Weights of a small mixture-of-experts language model, trained from scratch on English Wikipedia.
Size: width 192, 21.3M parameters.
Below are experts of layer 5 (counted from 0) of a mixture-of-experts language model. Rows are named router (the router's row for the expert), up (a neuron's input weights, with its number), down (a neuron's output weights, with its number) and show model dimensions 0-191. Each number is 128 + 24 x the weight over its row's rms, rounded and kept within 0 to 255. Numbers have three digits each.
After each expert's rows: a language model's description of what the expert responds to. This comes from a sample of Wikipedia text that the model never trained on.

# expert 49
router:110100105170118128089106098110145166134126124144156109122140142105114155102156168111120115168126130149104138113102147132117135133154169149109137129090129161151167122128093078146099118178098100145110119120118154096103141101108094142142139121151108127120122109111067102112155149174107142107174118144101153096149139138152164110117133158163144135129177161141108106118116151102110143105133089102176123115171144124137142115139107156156146164117122148102090159137141148102155148132148165101163145131143170105142143108088156136144169120126113096109104133085115114145176140180109132141
up1:109133131143105179119100153138144167117099127146086116062165153141136095118137100110123124120152112121154141058156126119101094142139151107123084116121151087115105117112143154144119151139129127116112134118135145088125138133139131125125113127130130133165102125122118141104112117178082107048165109162147147092101103138161125146137106146140121146158106136094168117108135113117140175119104160117131109125113111117103167130156128163159095129101104108129088159118114144068161155145127139105120079177141127130152140092104128151095144110140113128088102116099151122179143143098103134128
down1:155131143110120108175143156120126136127106130113124154107103120152128113094138111101124125119132122174135121180157096066068144131144107167126118112092114104135111154094158130109127134130106135112125127149132166134150113116103123125148138122093142145087125104136147114162097103091172135148101128106148119132118153159064147122134160101131169113121106085115141122171112151150115139133174168149152113099133195136099100089078111126136135138114159098110142145108122132073124128124160137106117142129139145164110162124146097142174151143151116190153114147107157120120092147108167121117
Possessive determiners. Possessives such as his, her, their, its and 's in biographies, usually before family or career words like father, career, life.

# expert 7
router:125119125133107130108112114104174150150140103157142117100131136093103160118151155104126145133104120153087160113113160122116148099132156147121130166077127151166148136135104118131100103125105099136106119081100130090120145120138122163153173084150113101129138103091096120110165127158125159102138114148094166099144140171161142099116146156145158133125154128149121112136122134112097152112136116087176150110157147125141150096154103128152145160149107148113102147128184168088149143139165156107135163112141152125165137148092140163136167090093168123101109150114116115135148156168103182139
up10:134107124141099132100131152123155172166132148148137183123139143132094135147130125137153169101143112141115146135140157109132120119140114119122134120127146118147135112094133115107132124145150122192175165158100098103109104099142098111074111116138092120138103136111146142141173147100136127122138086111125140172128128167164084112120128146132089126108134101170108135119111110086157126090097110147138089127090144115140138150143068125143134198154129119101154128122143165134144111109147116155130121086119107157173121095125143173111156116072069146110114142143170140100158137106099146109
down10:107156114134141107174102113128105162106115107121080046125158144133149160127127141113116121085143151126099134156116141159135100125130149119115104141130149102155127141161134146125127152145125121115118139117135123114127097131127129148100087116140140163168096131138147158095115073142174110114138116115123178119125161144147168086107132142073162170149142129136140166118173116130094151136167185136122108142100121152128121077142140113093102096086103126143148137120174169113133158157135144115112118138162146147165097132112100111169140159110197134127168128124133136124133136166140131127
Commas in lists. Commas and other separators after names, places, numbers or quotes in lists and addresses, such as "Merton, London" and "),".

# expert 36
router:119138118160092152115085100104146126170139123159148135113142140104103134113147140094107139151100110151092150109110177104117152121148127126108140151101101136140142140130090143155067108149113087136095070125109168114083143104111106145135140120164104113139143104114124103107132144146081134118131084138089153084107166146150175119118160132178141151124130143130101132080140143102106124120152103078136152125160129135150143079151123143130164145165119168123101151148167135116126143139140144096169148122164158132113151144136134128168141111125161107078102137121099108143144149139120173165
up10:122108164090173085148170132073158118121153148164108088137112147108095137132112129163124102140132085151105089114145136124116153113095132142167162145140099120097123127144131128126124132118120113131127093099102107165116118119083120116123140121161139157111194139171145125079137080110075148137109153121119093131144207120116124131135141114139103152124107122059127131146153152138131117150166100127163133127111130106138160087113119115102101133131138131118167178108145127140126163120119109103151106095087107128127140109128133147123086124164132133112146157132090118144113130167171155119
down10:171100091105125135130135170099122147124119124130106095125109114128104118088191157109093165111170152111172105135140138162129142146132152125174121164101160131176131158126114112114153126148064116146144134104106115153158154104118121125130111132109113095136101123120136154077102082105175131179167141139138167124146097121109130157118157099121112145150120178096164107183103155129100149150105122124120129126127127152128119135127128122143198163089163128112141107109086147133138144149110150146147130145132104117126119126145155145135107133099110130149123187137138139130163139109123157084
Locative prepositions. Prepositions after a noun or verb introducing a place, time or condition, especially at, in, of, near, under, between, e.g. "exposed at the bases".

# expert 11
router:130117126151128132101130086125151165137151095144133104093145161112124152117151149118111144137114128162095136132116160130108156113138154141103133151098106166130153145151106094158088107171120085143092154081119162121095151108125114151159167106152121088130161122126098104102149153185121150113148116154089168114131140140150161112096142134173142152120153156156100126100114144126093125100133093120141156102139167145151124128131110154159139152177098144108108149134144138117150165151148162114159172117153125098145147154114147168141170106092137076129100140117101119138158127148108181141
up19:125122155147186138120153125109122151112126159098101134112155107128129127128103132154168135136144121122175118105093142131159161105147140132158166130092108184142119127082105105167101129140117104153129146130141169132115135141132150142098139176167089159140174142112135123135130127104162136112135150125086114128110112142101135171156131154158124153132135142108120156113101152191100140128100093119155125140135138126133133124124137100144131118079103160152155085138155127126101115166132107139146185056089099118170128142115122107161151134134134054149117153123114127133156118141162167093
down19:114155134086143140149124129107089114180105131060184117146142126141158121116125136090124150137187105079131106109121145149150114124113146142142163163098159154132087082148141200140141126133158111078129098125131106099122111176128095154118127141134131114130116095135115128070128132117117096151142134132113117107144081112103132142093152128136135107158127111093145124115147121124095198123136142150115153152165136126104131140130131167135132121085172131142109144144154121150131121151096113187107098118103110123144136097123116093143104146117122141124134099097153123094093175118122131141
Articles starting names. The article the or The after prepositions, and at the start of song or film titles, e.g. "The Steps", the city, the first.

# expert 62
router:122130124148096165118108123099152133170138099126134115098173163127115167122158152081115137145128122137097148117099180122114156112159163138087143170089086139149153148142102123133107117141093109126102139105102144116134129117132109133138151078132117106100143103122100107090147139185096140115138106140103160110125155148159161101109145147157141138139151140154129143107130153125091153093128102101139150134185152142138124112158119145142164143167117146118113174133143160120149154154142145111165149122172161138154160142120143145154171108110173107084119136098119117143139156179096173155
up10:128122128179121131144101134103146142132103126118117105126114114131088106143150129135140127143126137160139110123170088119117132149145124119135136155118167096093163131157175151107134142185103124106107142160106133168134156112151134145124144106118138156093101089076160122136156106126116119089198107106146104098097102168134111122143144181160111093126124105148138125188119114149112145123136119148115089136101108123060103139137104112137166134098148144071081125081122156132166107123112158144138112168100156120144119154159108123126136170124185122108139141110131129152097113131100128143
down10:116117151196088150114110130182163155097101109153139149131133103117188128165103108138123086101078122155106137114102135098124096117122159183103119146133160146100143121143130125108127116137111156129167166155144116118142099120145187115111135136153126132103125141125144131145113078155132153126122123104137143152091162144138124130116081121155116152094112127150140118157080133129132134122121136120136109122124130139142129154084097101149107136151127132108104152122140123150077083131137128120131141111071158075142101136102133158151135106193127143127117101128052095124135131146132157101
Articles before place names. The, of and in, plus directional adjectives, placed before place or organization names, e.g. in the United States, southern, Western.